From a checkpoint of a small mixture-of-experts model trained on Wikipedia.
Size: 9 layers, width 256, vocabulary 32768, 97.4M parameters.
Below are experts of layer 6 (counted from 0) of a mixture-of-experts language model. Rows are named router (the router's row for the expert), down (a neuron's output weights, with its number) and show model dimensions 128-191. Each number is 128 + 24 x the weight over its row's rms, rounded and kept within 0 to 255. Numbers have three digits each.
Before each expert's rows: a language model's description of what the expert responds to. This comes from a sample of Wikipedia text that the model never trained on.

# expert 13
What it handles: Money and quantity words after figures, such as million, percent, worldwide, plus pipes and dividers inside numeric statistics tables.
router:090097103133153147134113127149093126130117123129155151106128169142121150112115139137113097120175138124140126144147099149066140106191125143138135143142131127112114068112079117099145143136120130
down0:118141129133140093141160130119143108134137140117131132131136113134133095137150127130133113169194106123119095151120098164130150188123095100158124141113093155176102118151121072142096122127121135
down1:112084119140136139196156137091086136141110141143126115197125122129157127110121117093167141148108096155144124134155091167140087154183084110095135134117139112122174144096155129122143109115095124
down2:110164125169147082129111133146142109144093123199147135134163146129128148132136134133176107159088086102137136158138123179127151110151122105095120157162128115155171116160137150109123115111142124
down3:142104118131107148134117105117146146145126160135127110127106124066140141144117147138077106167129110113121118144122163097129102121120156134141152168145127105151125128140107194163135127149113067
down4:145130119121150113127121110132082097140108131079150105130126145169147169091117123099120127097137143133109135152075157159098120171140114164118190149146099130144129139152122120150111090140136092
down5:102112148206106141164150123155132149126108139142132103186134065111093108111132097162101111104100099131131119110134100152103127143134126129101093146096167138161142134113100148119123120133100084
down6:143176149138143164110109163082115124139119135127106119158126130093136119106128097123174130171048126078166156100125129120155135135134109123115141169085139105116140120093145123118120135116158157
down7:143133146141130119077146082165159132140145141166085148150140127173117118159091169076116158127113142150113122139112131141122155125157168146155155136114147079149118105122131142134098133094074115
down8:113151144131141117148110122108109166103138125117092100099151121131091086167142118105141143101103150120127087146127134124068142120105171126143093141135138101144107145118115087104151135132112163
down9:121131094154136121149127134156127159159109094116144167102136171130115121140132097146162141132089058126099156111157175124166112112163138127133114137133151169132145106155119077151111105145150110
down10:188156121138116135146132095148153099181170131133075118168112096157103092094103170166116182138157121148136118144183115140163140119134107137121146138107133134117154087118107132144124114135144133
down11:137094143160160108157144114106073139140103092085128118131121088114136141118104160116114130120168164159141103139152129133134160150122077094118133125110137122140148112127124134119153144128075114
down12:144134148156110131165161118150165130138112134156145086168134123187124113107135113151103169131130131110160121112139113170139148159106111126101134150120145155106123148133106080158110119161132166
down13:099138132094155108172112127154088101139104132149105155090135099121146119146145097188147135174154151146152094151165122102179109129117108130142126139120096138135143155111137137098165120125097138
down14:150147124135110146154114099151116141171123104136148148152138140133101135118071140117096124145127164131129115129175110104125154131137126095146106162150100140121117122153090141117164127138136141

# expert 28
What it handles: Wiki heading markers == and first words of sections or infobox fields, such as Personal, Career, History, Species, Founded, Head.
router:097123108111115139116153134104116139092124127124109134114155161138150144131154094125159156159114093098138116138109131099101118159136162163132154152150137133146101164127116128149063127165103118
down0:164129148104157125138140109115155106095151085122142151115128126147134134137130078114122148090187102123122115159125119160125129141178073101148176177126138110142152103087113112111167135114145163
down1:130097128113140118143130130094108148131107139157096133154130129163146126111127129068141142120079113132179117114147145125121129126122126147101132123163147090111133173076118119161119114163119118
down2:113124146147159102132115136111142130125126143134124109128184109135134132088124088138094133125123111124166141184157107142115102094123102111107118134097132090090117098120107138140110117154111145
down3:151069088071139147138116094106137156125129141132123127161128144103129140154152137150083130143161149119093134145153169155173092107096125139148152143103124144132100162137129147128119104137104083
down4:170128134115130096126164113131127124129102142042160085129088142140133109109132106130153127116138105118184117167119116135112125166132147109128131127132131130170135142065136165136147121140117109
down5:078145089157128168146111148164152123088140144128134142189156105136098081114127128137109152126133136130141149110120135168083143103175166130138096128123118120119129113138119154073163158109107056
down6:158155150088144125093099104159115103099142149145112130153143132123119124120125087151120119134134102141167116157117177107152173139143127078115166154116119145111104117082141143094142169131160113
down7:110159146104114130126160082126149147112127125151142145148124139115090102143090128135107124128183120142155164118091148134111089155114105113148131144103157112119119153134116125088122132128131155
down8:137110133147139106159099117071138149096173136114125128124125083113088103111103120100141152104133152113104144089141096159117115139157099087150129148155125121157111113162107112117139112154168157
down9:140124109142159105116154134170153156159156159130106158100152116160087144174111116151086122091172126142105162113102122129171053120136092102157138096146121120116121131142161129089155118172122139
down10:138140144171106094118138073143138143156163110133109121183131097150094125126128155147151175143162145099130118157164146136150146158157105134126133119100148142094131120105106136142108102125156163
down11:143149143145185106156124130143142154123131118121131149098160091169129125125109178164124148141109161094154150131113143133150130144168083140094134186159112097096111107164123119094111079101161091
down12:152101145150139123166145110129118121118121149080128106149179106119122104149129140148105121121148108142132155143134130152112105152156087122126129130125127139138115152106145135160140104150169116
down13:099123126114132131117108141177141124148111114146172110135172120147115132075166104170097087163128130146101114134125136115104131113152126162117178173174085097109124137124114118099132098075140132
down14:184152147182125131131102112160155163170171145140154162108101088110112121154099130134121097135129143107108119119141076118149120105129127099178102108113131153117122143143143126081144116125083142

# expert 21
What it handles: Unit words and descriptive words in physical descriptions of animals, buildings and objects, such as cm, ft, feet, roof, steel, guns, covered.
router:158106149151132105159125149119159124102168099069135134138087084154096132111138110172084133104149084125109086089135086063134137095142092114107150168141125145114096149138096103122142117118125098
down0:132124133120125132140110126105150104123131131105099111129109134122154108165161139105141169129185128165151127159099109142110133130125049113110087151112113111158097099125117090095133144117138116
down1:139137174127129101145163136126129121108149118130138151158118138149185124094131093126142110126099142102138101161150086137120130138149138122158125091144141122114146155109136150087153116150095080
down2:112118111079118104082113133115139092088131164135145099158188135117092136121115124100116127110137139129124138177164148141108123139115135121112142152154158125139110117124144095116140124130141098
down3:126144138109154128105154118125142143124106158153135115094127132108155135151192154130137106135147112126099157157115124126117122130144108132146140165142143159150139116154089177171098125143074053
down4:134140118104131106129129090148132130117162164094104108129171149162132131092118114105159120167132118089134130148133150139135108139155107125114148172135138128118130144115151138161125126124149135
down5:110126140137142112145165123112121135132122165131147104159157108111128125096145082140120125128122096117119143083128117150118112182156180106095120142127158142139148096154113147121143117143159125
down6:143153135076118145099082172108123135137117119113115089139153122113130138101121141139112139142124144130151179129136156142168174155165157143127152151080146113149118099089124142111126136153151147
down7:125101160108153106100160102123134137144171161164089102141124108091115138150098144068162139113153173168115148137136168114150137134160140144142147129107157120125137127104159129143134114143140144
down8:121156125122132113165130174168164109144149157131097121144129087125083150124134137159179127181131145101105089107168126125112133124092132131116125181125098138127084097124152090119171152119132133
down9:147148121160138134119110130105111139187100102124152167130134107138131127128122121187146102120136090143133118119126106125123119134145075141084120092193107119124108174129135098110117140134150123
down10:159171155123154124169139080141156137152143177119100102161161129143105091126091167144137148143185176181153102142181114122133143121127093134101120135107110127104164117126130123160100142131138137
down11:157114134178128141140150088155127096134105120115129145141130090173136121148131143127145149161128133165122086083078165113083099113155101132116120163127085111114115115155088132107112089125182113
down12:167092170150118146159137109137136126109123122113167096152126117175106124122114142143106150114144164093125153137152095110134156148105139107075166092110144130105132122121132093164114143190115111
down13:098133142091144127150138120109133075130101095142126147116117088168107155095167109123132141127129123173132090138164162146113129132146163117119134131168112113131080181161109159087182113162115145
down14:156124149115083166119149088130143151164134148119161119162105132112123131154110113110101141118119147155133100166142144110089119134146106124149119160129109150130084106174108130116140089111138150

# expert 35
What it handles: Word pieces inside parenthetical glosses and etymologies, taxonomy field labels like Phylum and Binomial, BOM characters, and table separators.
router:120121139110155124153113166096148111132101096105120123100125099151121142133131103159114103130111156102113123157107128104159115122143098077141124175135120097111086135151109134131126128131159133
down0:119114123155149110151145088157211116144110127118115152126135111130139079116165129129138120122146116108157092135135100128089167120109083119134133156130111139139099109137090096083142113155129145
down1:133092122140089095171136125109114087129128127157124127177108115112173099104116116112114123105109139133155083116145120116141145140149122124118128126153147103092134135107123095116145097160123071
down2:107136128128132142135137080132135117139102135160123101090133114116166152107106092117121131137162163098144123141108173161061129090125145140108119125101154110151144153113071190105175133154099140
down3:144115122104174151106160149086158155124099119119151131167139113125137107148144143155143174177111128104109105154147148109176086165157113123141149112116144148130149169107083133120110096135103104
down4:123131123120141142164172130192140136139097127119116093109132140155098106091117121097140105117142145123146109142111133126159136153150113131112138140123140140154109118120134137126140123158115113
down5:091131117172166133181127130095111159124141141128130146201086089147145109103109145114148124126122105153180147110118105148153123132163118121108138115107122121149160107117145134112165110149131095
down6:168183138124123190122128131114127136136069133126098121096122106129118155110133105110147097136120141140145112141112168145150168131153090128106160177108159113141119095084134125111139114133168152
down7:115143127150146123126125099108137129144149180161138101141105135100123126140087172126164146121132156177160152133153160135129133090129093114157135130105123126172108132139153116091143119155124134
down8:161133100183134123187084124136135108067137106099107134137111128119119127108149129130168135097116161114155095119156131138168115123150128152147138118149163118140132161149145086118131112132090146
down9:107133108112103105142148134123129131142108128143161118125147155141117139154150091107135130134178090136136190155132115127119085112161104166136104132128105128129127129077097075134150088120143106
down10:165166175139169125156151076172139128147154134114089117176118113162109113125095163141135146119161131168099083104189113131150135145151127133123162145091135116106155121088094138155103097152101112
down11:102132155140136090121116100112113126121139150112160165104157086138123148129108152166152112130157141112108079114125151150105129156117096132127144185150096116133132127101132159100106123152136120
down12:127093108135121158156128101121137101131148144123125118157140106122150143065162143136130136141154151143147146126184112124104125115144077127093140121151137114175099143087137109173139126184162104
down13:102147154078137115106150168143098121131093116125117119114145100144094153137120109106139148148122113132132167144112144161185122138127113129117148155135068101111116180167146118154097115146130125
down14:169148116108123146139116112145127159111094133129116111134091111090109133123138152119110108121131121105108073155145135117109105125146135115164103144106131162127095123108103174092142131139140130

# expert 16
What it handles: Pipe separators, semicolons and digits inside stats tables and score lists, plus LaTeX pieces like frac, mathrm, &.
router:141135124130112116117090157128179129152149152121139133145149111102133163129158164171146110138132115125066101159093156119098113103118157116137157143177111131127148144135125142107143115136109142
down0:120118136106165114137119140086130135123122104122144130181119097111136100123137145181152157166169122159160160163152135146111125137179101102124108176168117082160095100108121117134136133069089131
down1:124120116132104099168181166085105131134102127149122137152096094131195151091134085090140115084127112127143131155155104165127107148145123101102118144143138121103105169099153139117149101110132096
down2:085165132134136121127122113125147125104152117167128119147188129181121134153099121102154119169113135140137158140081112155130124118141126143089160140113141144084115104142102106147093143158117101
down3:130112161126140140131149092139133182141107161125133123157117160138139097149130131106110127155138108118133112109095126155175099149147089174156185145138110110120136119101097144122148118129113079
down4:131122091130108132166116118139126117077103112084132089152143134125109123115132117112143151094161136100114126152115135152162163124152067130121138158117113125172139154145146146102176110120107103
down5:119154120155136106182140102129149117144117124143134095157107124115118095106119157111131138154146117163168124087127151188127115141140081147112103142138142113140115129122131140096130121122155105
down6:155156172110155170119119136145168136116138116138110099157126112092123096111121135116162096178126099112172149163101163130148181126147110148147143163094098104129158102085158148088141117134141131
down7:149134167102124107113127103125126164137130132165112122094130135123089146164104143094137156094157140139126132140145139124122121093115118151129136121108158140112111111094137128123098141130141094
down8:154143123164170112153110082095124130101137141092112109135149050131100094166137140111155153112143132131148119127158103128133125155142131140102107099131150136175129124143117088161120073146129156
down9:123150101150122106122136109135121145173109160136143160132142138155118118153106114106121125143090105116148122128135137139154105121176133121159137125109129109115131139128127123101165124170136148
down10:157148131105139111134128096130168149162149144136095134136103095121090089110132158133154149154142136162112081141146137154130108110136080141105135121110087119124167131077137131117088117110113146
down11:123129141162114090151111075127118134130130141117142149108131074149122103132124143133096144125153142124152122147113119105110109121162090100122124145169137131102116139111118138104091135144172110
down12:152127114115109150166127126123120108113131121085132106152157106137147103072155097104125141128132158140151139121126102123139176167139062158130147144124134109149101162123187105167113114177089131
down13:116150143092115136149142181113155136137091082143119114098139133144106126105159126132112143167107148136134108118173138132157123099084161136137152135126145115159148136114114103076136133120131139
down14:138145167125135165116089116177138147136101168153145175119104101132126082166126135142102133101135165145111092120120153095132126096160136130148137122140131145146155130138130149107139126096097134

# expert 40
What it handles: First capital letter or syllable of a name or title beginning after a pipe, quote or line break, such as S, Mc, We, Win, Loss.
router:126139124095133145143154137111131116132103112149120098118127102112132144157112114146133137155112092142145115109112146169102096166131149150124109167166135117134130129138097139112132134155108175
down0:137130124157112116135090123120144136112118140136110166128103160123141151081130116107106151128175112127122122158139147124111118114156073123139082144141122108122154133146147113108145150109124169
down1:106094134089125091164130093114108160145098116166154137091107106115159110119090106095137124102139145115144125134177118099122108134136153142094143123115150101145144143102139113104163117095131108
down2:111124160103133100116156129139152121134138170154117145120163140151108146147067099103099165197133114120150155144161111152088105123098141097160113155113147144082134101124118089142083121118150156
down3:170179139069134119097111055090117146130092117146109099103115089120151095147133139135080097164141142114139084095140164115112101115111129137132121132137112141145147158127132144123128101091143099
down4:146162124121132150158168139146122132119119107107140162145137117118113135105129089090145132118153080106086128165119117141115095150135126119136150159168131111112136176095133128145129094090138115
down5:146091125147157112149156141141109135122173162133109129157111114145081111156064147133118180147102127152141145102142122160130117166156165132097147125153122157176171170164110101114096089151134148
down6:128169147119153155114097118099140112134097114139116117140148114135163175100150089129138148157135103075144089161115124111165151159139150094166106136134136082124152137107156120113111100145148118
down7:117124158115147076142131132152186107083104172132124141106106153120092130096134176133134121126106133161116117137125174106119129138126102121121115182076168145122127131116142108161134149109143104
down8:103066104145125125094122094116123146106142137123109147120107051128104117143149157106125146128114118084135118131192112117122097164130150113143133167160154115179099189178129116103123118136110153
down9:125129106153147093123147150105145154156137149156134112162150135153097130138101102132124112121093127127137143168108147160152063104157113109138125119125132131125119103107134103137131121127140097
down10:183169154135134134134122120120093137169148109159133133168135141145101138154111162109171172119132120170125135132185095127147169136139113119102131139077150130127104138106099132120126096090162123
down11:132177133142109096139160104125121122135129132147142176114156045159134120137107147161110123100141143144137141114106174119123137093131086105144162180121152136127141125121101130089126110122110105
down12:154095145134124181122143128091114131146140116113108138174163086146121140090121121154125116117170120111151109148158178131120166138127121097140140154131132101126100085114108104181102133162123110
down13:127116108120112118150172118181135159123108128139097108106173142133132184072184122137131131118152126148116143078107131101160114120117147142143146143131054108101081154126098132103137130155082114
down14:164154115151106144134123092153122112142145129123141188114092108094110095135096153157090135119151139100108140092159093101091124114147115115143116102128161137130126126151174124110139119122118154

# expert 44
What it handles: Middle pieces of unusual names and technical words, such as Counter-ter-rorism, Pap-il-io, Sat-rian-o, plus the leading 2 in years like 2014.
router:188103149134131148160158175122097108139103103138155127163133088126123110114112087138133121114153123143154153126125128129119099145123090118099144140135113108157120148141086151115142116153092154
down0:136118105135101120149106078145152133127100124122125130155120164119120123142183122111108164132205114147152100148111140142103127107144074103143125122125130109116078107143118122128141135149126150
down1:096063133122115087157127129107142134171097141154122124150155103129167110125117134084129122127084126122163152123138085139102115160148156140115139125140147124105146160095150128137132112101136121
down2:077109122126153116105170155135146087143090137160103079123138122133120179098097125129135108144151120110117128143145137144113106134101150106147151119113160110109114117147115109122159131128153123
down3:140148126098185161146096107086121130093125092140121067171133141139141135144130126159169171109136102137100166140118138106113127189141103121169120160110118147147139118118125152131146155103107058
down4:159153141114146089124145129110129121122126117082122151113144083158129114065122112097137142113113115102153130192116112117102135151166152140150133149138124083129130168160126140161137153114141117
down5:130112145168151088121153146148120150128171172165158099143146109122155140085111136135137115126146148124133148115137089144130175123085136131114148157101108157124137135109114122097127115095100132
down6:160116154148135118095115162112119134156137118138124124149154170143117149122114133115114108150109137059147127151132142108162143113126128095121097148085103108124084126117115152107127140136147133
down7:140138128090132083137118089145130138128154213127119129117121160106112105138134156077151135151146126192115135142137132134126134137131102113150202142095159129121120156119140090168114138123124139
down8:133117084133140131118092138144135151076131085118140103111158080152099129125129142116161146136145124113113102138161118149129112135127093167096173178130107097138088156154102134087131122153153158
down9:108130117126139131099107129110118121154105130125120155129169104155094127167122099136145139124130102131147118119122157119129106131139102127152116119116121154077142104156119089136149123163138139
down10:173170119142139112126133107164121119173139130079090150174124102125122105146155170147092145151135088161145098150134143135170132123155100131079127144076151121126152130102141104152082106117151137
down11:130144140154126079093135147120116129094121100137162125106133090149122130130127140114149147104117143141138115127103147134107151118153101111140142169164122134122113148131124119114139089144142123
down12:164066155142128119152162087110103113121127102106136125125132083144143119070110137151110143105148142118119121114133132178123150180140107109081168125131102136117113113098148102161162141169126137
down13:144165130133109123115188103184129103127114112104122117095162107155118154110151108167156084116124149135124108101079137107167129141122146143119155161140099126111084148115147148104148128133060134
down14:136132144126141160109108084127138152129151163131187158146119111120119128103112130157089103110121162110113107141139135096101135119134144098138114126121136176133118123102164104122137113116099121

# expert 32
What it handles: Sentence-final periods before paragraph breaks, closing quotes or brackets, final digits of years (2017, 2025), and table pipes.
router:118139130102105109115114114130133115126092128110101179109129150134143110138139137111137104152148111100119104123111103089147126109124125134123148193136156130122074091091159127136128136118100111
down0:121155119127164109135112155149153120086116106119148145131112122125154137137127127181152102114158107133126133162110114104128149105114110107113097154145124141139111114118077125157084098144166110
down1:117060117110156131167129125066096108127169134163096122159123112138124125107146093121143099095119133147161143122173127151123151122172127111138143109119135083131148136096165109097151082119128124
down2:071090109135119114133145113140160119144132099162117099164161117138104133132113143101114122146139116167168136147137135138110110147150116123124117140095143096100112132145149139143142105165131082
down3:167110146142135174124102128091138129170147143149137102160132104112146122135101149137150124170125142122120105113141140103126096128113133135150153145119110118149125131135074158106123122137118085
down4:163168151121122175170139122138152131104124139103140113166143143138114151106163103133088126061107134120097146188132127180127080145152099142116179171159162123137127142135113131111129128127113106
down5:127103179154137131157160147115119123096124109133165069159152107110104117139125135117103122124120134169153088114162153154105108126087144128124136119141179127157115142131102117134146133136154091
down6:145141108129164154093123172131114079138104152140106153130125094080126146111142140171160107170099110103129118125140158116144162113170096133114120138090101097138131119132135166126194131176157143
down7:139094164108110128111147121141179100113157158118105101159105116114092154112102153122092119120153078145149112145148152109110103138130132142143116140118144132169119115095124134147112154146128090
down8:145115149110147149137129112113135118071148163135136125141134092118095126129117117166142127154112116133152112119160169135095124151157115138135111167176140134125119158142111120137149092133153107
down9:103135139188115166105148149119112166134110119144108144130177165151107129153136098112128108094112115118093135135184134133140095116131122131160121144186163123114124127156103121109134103149138129
down10:115151130137133135139146122156183148152163155140088115182109125125084129120120113129176136151171150169120132156195137125154114110149117137108165109111116106147136122097141129126084101098151125
down11:100159175129150099112100109108132149132140114127151161123143145144153105130096166171149155116147130077152121112172111131113148141117109121140142174118130140085091116156102117105121159132124125
down12:122117149150123138175136108116105071155138133096134135133196094135133099109136125135113093114128122103155105123118137154132153168154110116124153164151156095171092140114147125183134101170130111
down13:084104165124122144135149131119156105126114159135142129106161107143131116090192111172125165150147092127112146156169132156113126127119132119138175139132118158183100149153091154102174138099087123
down14:158089139112107172108118064144140148144137103127140119129122111130144111138142135126095089111115168129134128110173145095083126118108109105155140123168131126146096136168126093130113130102113126

# expert 43
What it handles: Function words such as of, the, is, as well, and In, plus inner syllables of personal names like Cimino, Cachet.
router:125126096098140159103133132117110142117123133107148127139110115131097129107092072116137134164099122106073151155078148122148126148141139100140136143131106127129087134169114140115129142145121110
down0:092104152130153109155112176137159142094128089100125162113135131130148140130157120160143160143184120122137110176143099145149156105145088116101111127127129130092129085096115083144147127115107152
down1:148114136111138085169124119121074125146080144160117150139147110161149118099107117093151135107096171144130147142131108126098123152120160123102157145143110102118097199126155117132136128114105129
down2:147133123132142133124146084133133089161137138141160144111139161128144122112091106119117148137098147126169133148118136149138157123150114081123149171123147138094085109124105153117122085094107099
down3:132132146106094141069115132128125170149168129114195104083149124119137145172149140125100125125104142119101075152132137108111129127123143119123173177127121141134120135115112155132153109135134120
down4:084152133193156118132138166115090132137109137111149136148155119112155149075124157171145109094129113115131127170128094146139136128141097097145143145136114125152163079158143119166120146118158115
down5:153110179134206129152129088152101184149152136116104044160123146155123124139084109143130133137123112129112095123144108113121123133127109119133132144168148124101136126176138118146123126116125167
down6:176124145107103172114092130112161124111094088113059107147134132139139131090114162124117126179154114131144180107136138114159128107153129069141116132150136123128132099121124125113129113086088130
down7:148098119119159097136148150132161099095174154161139149099105144098118151144083141121143143127140131128133138153130124141136108155145114126146113158135145125132095125156115105122122151128110109
down8:138137114140135105102087137108087141118142125123121145157063092147115106167112159094166160073089116105102108118155128139111108160110148094108146128128078114152117110156146130088131100163139117
down9:111131109111113153089129114165147151129136117139138154124132093130096141166120120155132159114170141125141114123165154125138144123128118130149105152132131117111157097138158123120163064202112134
down10:146171122154179110118148094137116109138136104119089157154124104138101104115153155144193175152131123155148091130198109138148136135132103119090092170089147100100143138095113172137141138117108134
down11:112160142152092094137145103134148106123166134136113127108136071159100127142139136149146142123149148116102106093086149115114145145119094089128130164151108170144122115116140115095139123117128147
down12:194083131128135112116136116098138101110172118064078112105149097156135133123126112160176154143127112112134165132117113124119136113142092118138153108119090095160074134139138091175132121179101182
down13:095141136076133144114112144181143105139105119128136106156163101107121132108168140158121103121128153138120123102109137135163095112145171191141135128137093135135136182113179158114163117120071108
down14:170141149150106132157135075165149172157133163109174121106132117113103132135128132150078109136146154129091117096109111103140119135123116120160134140152120162131124137142136128094147073136136130

# expert 36
What it handles: Individual digits inside years, vote counts and statistics, mostly in tables, such as 19'4'7, 25,1'9'2, 15,'7'91.
router:105149144118136088101088106102136156172117121103105188100122149143103110169138147125118112136144147122137113129110134085128115121165092131093109188118156174096133105139135136106101152159118088
down0:098122089107142089163154133151152126061110141139158140109142107152137152089160104168127153130135095158149098153127140136137139114142091101136145147161137100179109124111122128150152116093119136
down1:128098133064149108113166138077137131151128103133131145140135124116129113164125113104111137118162154129137123133152125119126124136135138121124135149174172124114194144135153161108113150148109072
down2:088165114113140110127100145144163091118113141135119138098153151145139128122151128142138099178139121109117144129158106128122144129102133103147124128110149111094128124121120087117126127115142145
down3:127110129129117126105143083142172146183092150119125108155128114089117117134147129133123146201146112123121108129118122118113086124129123127148181147175139133110153137125138165163138142137099092
down4:148121138119160122125146115158127127150125134110129112153138130137120134093125100092122104119171132098143129145136113114165171154163100114160156120132130129105121111143109125136140112109134131
down5:103135131143197128142143100123104131117133133150155106187132085105129139073152111081113123120148143140124128111155147141100118140177125109141123116136132127135082136150129181145107116143139102
down6:152170128112150166057110145076104105153095088093119118154110123114140168086162137120154117147136150103156128133153137133120101117150108115163155165089147093092129115120131170096157116150110105
down7:178112142150125113137146092173160117117148158144133097138103135137128115139059160097130127117109090159148200118113152119124115114133087141132112124106113115151115150111164144135102122126119148
down8:118164100146167107105103114132140131103109147100146167130120081096091072136164132176155130148098134107125129090153122136105122138106161153138104183169111118123129125153126122121113133110133121
down9:091150122130131098156179133143114128102126153155151155152171140127156152107139108122126111091101070163146151150131146138143126095152120102129135168114111155150145112154126119142155054133149127
down10:132121121139116092146139094141171115152142120127102169179130126143071106095128136171123121132121112176142114160144154127151115122132077103123127179128132116074131108116163125148085107100144139
down11:103092138181137127164119122098152119095134095131162111120145076136132120146138150141131121135177135122136120125107125131127092104135122121107085150159158140148095084099147137131104139142139113
down12:160131159150154120134157089086069124140079143082124115153143098134128102131158126138117127093146140140146120137144099127092120139109091104163121127120109090115096154094142115139108084168121112
down13:103124103132193140108131181173121093162111123112120092098132122131150162100132106154147118196159145159139149092155166125142140121107147140142145132103117132137118138131120150093140099089158098
down14:124116177141148147167119095162160153148131117103154133154111113129122141128130173137097109135117146126117145113155125142129113102153119137129073131097143126178108125127129118117162127105136109

# expert 5
What it handles: Past participles and past-tense verbs after was, were, to or and, such as used, worked, designed, coated, cooked.
router:133144119144138141116119122133112124100104069116118138119119161125112105120144132166108089133155144091126127142114105153125112118140094100140141129154128206166085144163086108131143120155084118
down0:106136146120097098157108117125112151138143151119082152151127130152125091155170117177136154175171116135129136131117119135129184160144061124114127105132104127122095155111120093131124113122125138
down1:129085165098122109138161133133120094145116108160142105152138112132156150093100119118105076111082137152157158161148093109116143134139139107118124152126144135075093155098151120139135104128118097
down2:077148102098114119102101153140133056114155125156133128109150159169141130152106146147155151170129085123125176184115128167120098122125120121150170165130125137135106139125101090136130088108138136
down3:147106151122136151088159129128172129172107123123131105143098117098123104164192130106135117133118133123111102109092140113124130099118106149158169144174146163103122133160121179142096117100142082
down4:153121138091108107131129050172091156111130137094134120106113121158123158100141129147124116107144140075147119144125124119112158117158098130114149119111174134153143168109135118155145090118142124
down5:121099126165109110193146171136166176133162158130145092162137108120155113125131129136087142115141139135127140134129126129131119134150124100150136155126154117143140117149108149090150128131126127
down6:125149137082154125098084138142105130096119147140134122148136093143137167079149139164146129112105153117174143126108140151169120125139115145131160128111147121149112094063120139127144130123120134
down7:142092147140112138091146109086159129155153147132132136106103122133080091131134157095144105145157119184101161117162169098125103101147123133143120130091138121102139140115134106137093132164146116
down8:128140120091150117145116102128160147136170130131132102142132066117105124137104118130134116095113135115133100101118134158115095107124172148157166203151104125168117139135148112103110131112164124
down9:117146131127130145082164124116102147145059132096117125106134158134123094146133110072124130097113116204127133109112155127109132174157153142127108130170135098116102141154141141144131113132139092
down10:150090123107128135102145103170185111150143137160110135140117067121092117106104185154120125142130093151161087162170149147141123138116098132105130166111106122136152119088099121178103099154136117
down11:150122140147173114143121156149144122105144125139132119102138112180113122153137097120172138105099134140145104061128153146107139127127102091119145167139119131102132103152117124079142135106130121
down12:167063149121120143153135079121146111094155153050142123142148104130140120119143104126117158149161125112128174124155089132118154158176105125125155109123154134179129109160114129133139126146165140
down13:131104143108135130135120136112161144126121153129146100079160136122137126106154103120105086147135133143115097117122157119139098113117107144173156142165124140141119170133141158119224090155123152
down14:127110121150100157121042121154139176136108121109154144110121102112108100138112106171112131139121147089119108111157135126108103134182107104132116132129105154105147094184152131107122133121134161

# expert 49
What it handles: Commas and month names in full dates, such as February 18, 1988, plus digits, coordinates and pipes in sports tables.
router:126130111102143108110147072122178131123160119136072113153074131167120090128137108120109118100158107091142141137149140082155107153156111134139159133145180086083102096205118126130154153176138128
down0:134127136127150104155093147138163141074136119137157120108123159144153141147160103145123166136172094084152144133143148128123129116143030132156119180127136118150100093140132116104103151106132145
down1:124105129111101137186102129114105117138129145152097125127116089117165118091110115097117115147103159136156126156150114106101103143135142160123133141113121124091162184068160078126138139136103096
down2:068115099160103113165147144159150113080143122131175099127193135165142150110117099148142098138132164112139189160145107193147134124139116150133119119101139149103093152115121147113151112139146109
down3:146142120101162144129120079090122100141140131133107125159128105074153112126120144106124147174142155122144127132111147075136084134135101148122178126141134119122119151168115131156112125122091082
down4:128162089098189121131117128110116126131124109069115120150160134150130146106137081082139133087150122165116159169122120151091133148133086064146160151152100123128129103120124146158109050100176098
down5:110113142185144119153149136089129144128141121142154090164146087065144126080124123127101145161132104138156113108137120128083088134142111152131132146112179117102158126153105142104135139136179109
down6:134168120083170153086116142119118105167110126114133124151122129121135138104161130084153141153118132088123151131121116177175107141137077146119147150123131113118137101103115133152127113118150098
down7:165146120117135110112153130144147164128136187146142121121101164122108125183087134121116156096139123169135154113155137133170110142186136137144113147109149092140099125101144155102103166096163148
down8:141146128109166159115093126107118150070117150110113121156101042118144115136141134110118096120101083130134121123147122147084122152158123138136145147112134119112145127128140139094131119155162122
down9:108151135119146126110094190118175145157119121132112148143166166150121142181138117090117099124099123159178137121129164087112131086158175110131128173125125146127120099139108072117151097139122120
down10:104137128151149109106133089152109123139143089133105137156141123159139149141122147133174132143147119157116089192155170110106132110154133113127147141160118128125127102109128121168087074104166113
down11:126168134155106110143127106136156145139130130137123148078149080172163146096173184141162149117142146117131115151179159143100143150149078131155154160165135144109133146118126163111124100130095115
down12:147159150164145154142165142095130121120137137108140129176128057089109113106156106124142161132122153114130192127151089157136127145138125085123158110123132109125106125129122096147152115164099086
down13:090100134123159152146137124174129098138105110118125113101150148163113149079127142180158119181118145157129114144110149109144135169138164146117139131150148165122104158122120157114120123106154093
down14:172099140174139150121123080141145197115145158127137123116114107107090142107149191114085124116117146128123130148136168124109148122119124112130113139137125131162138121172110152119178091120126142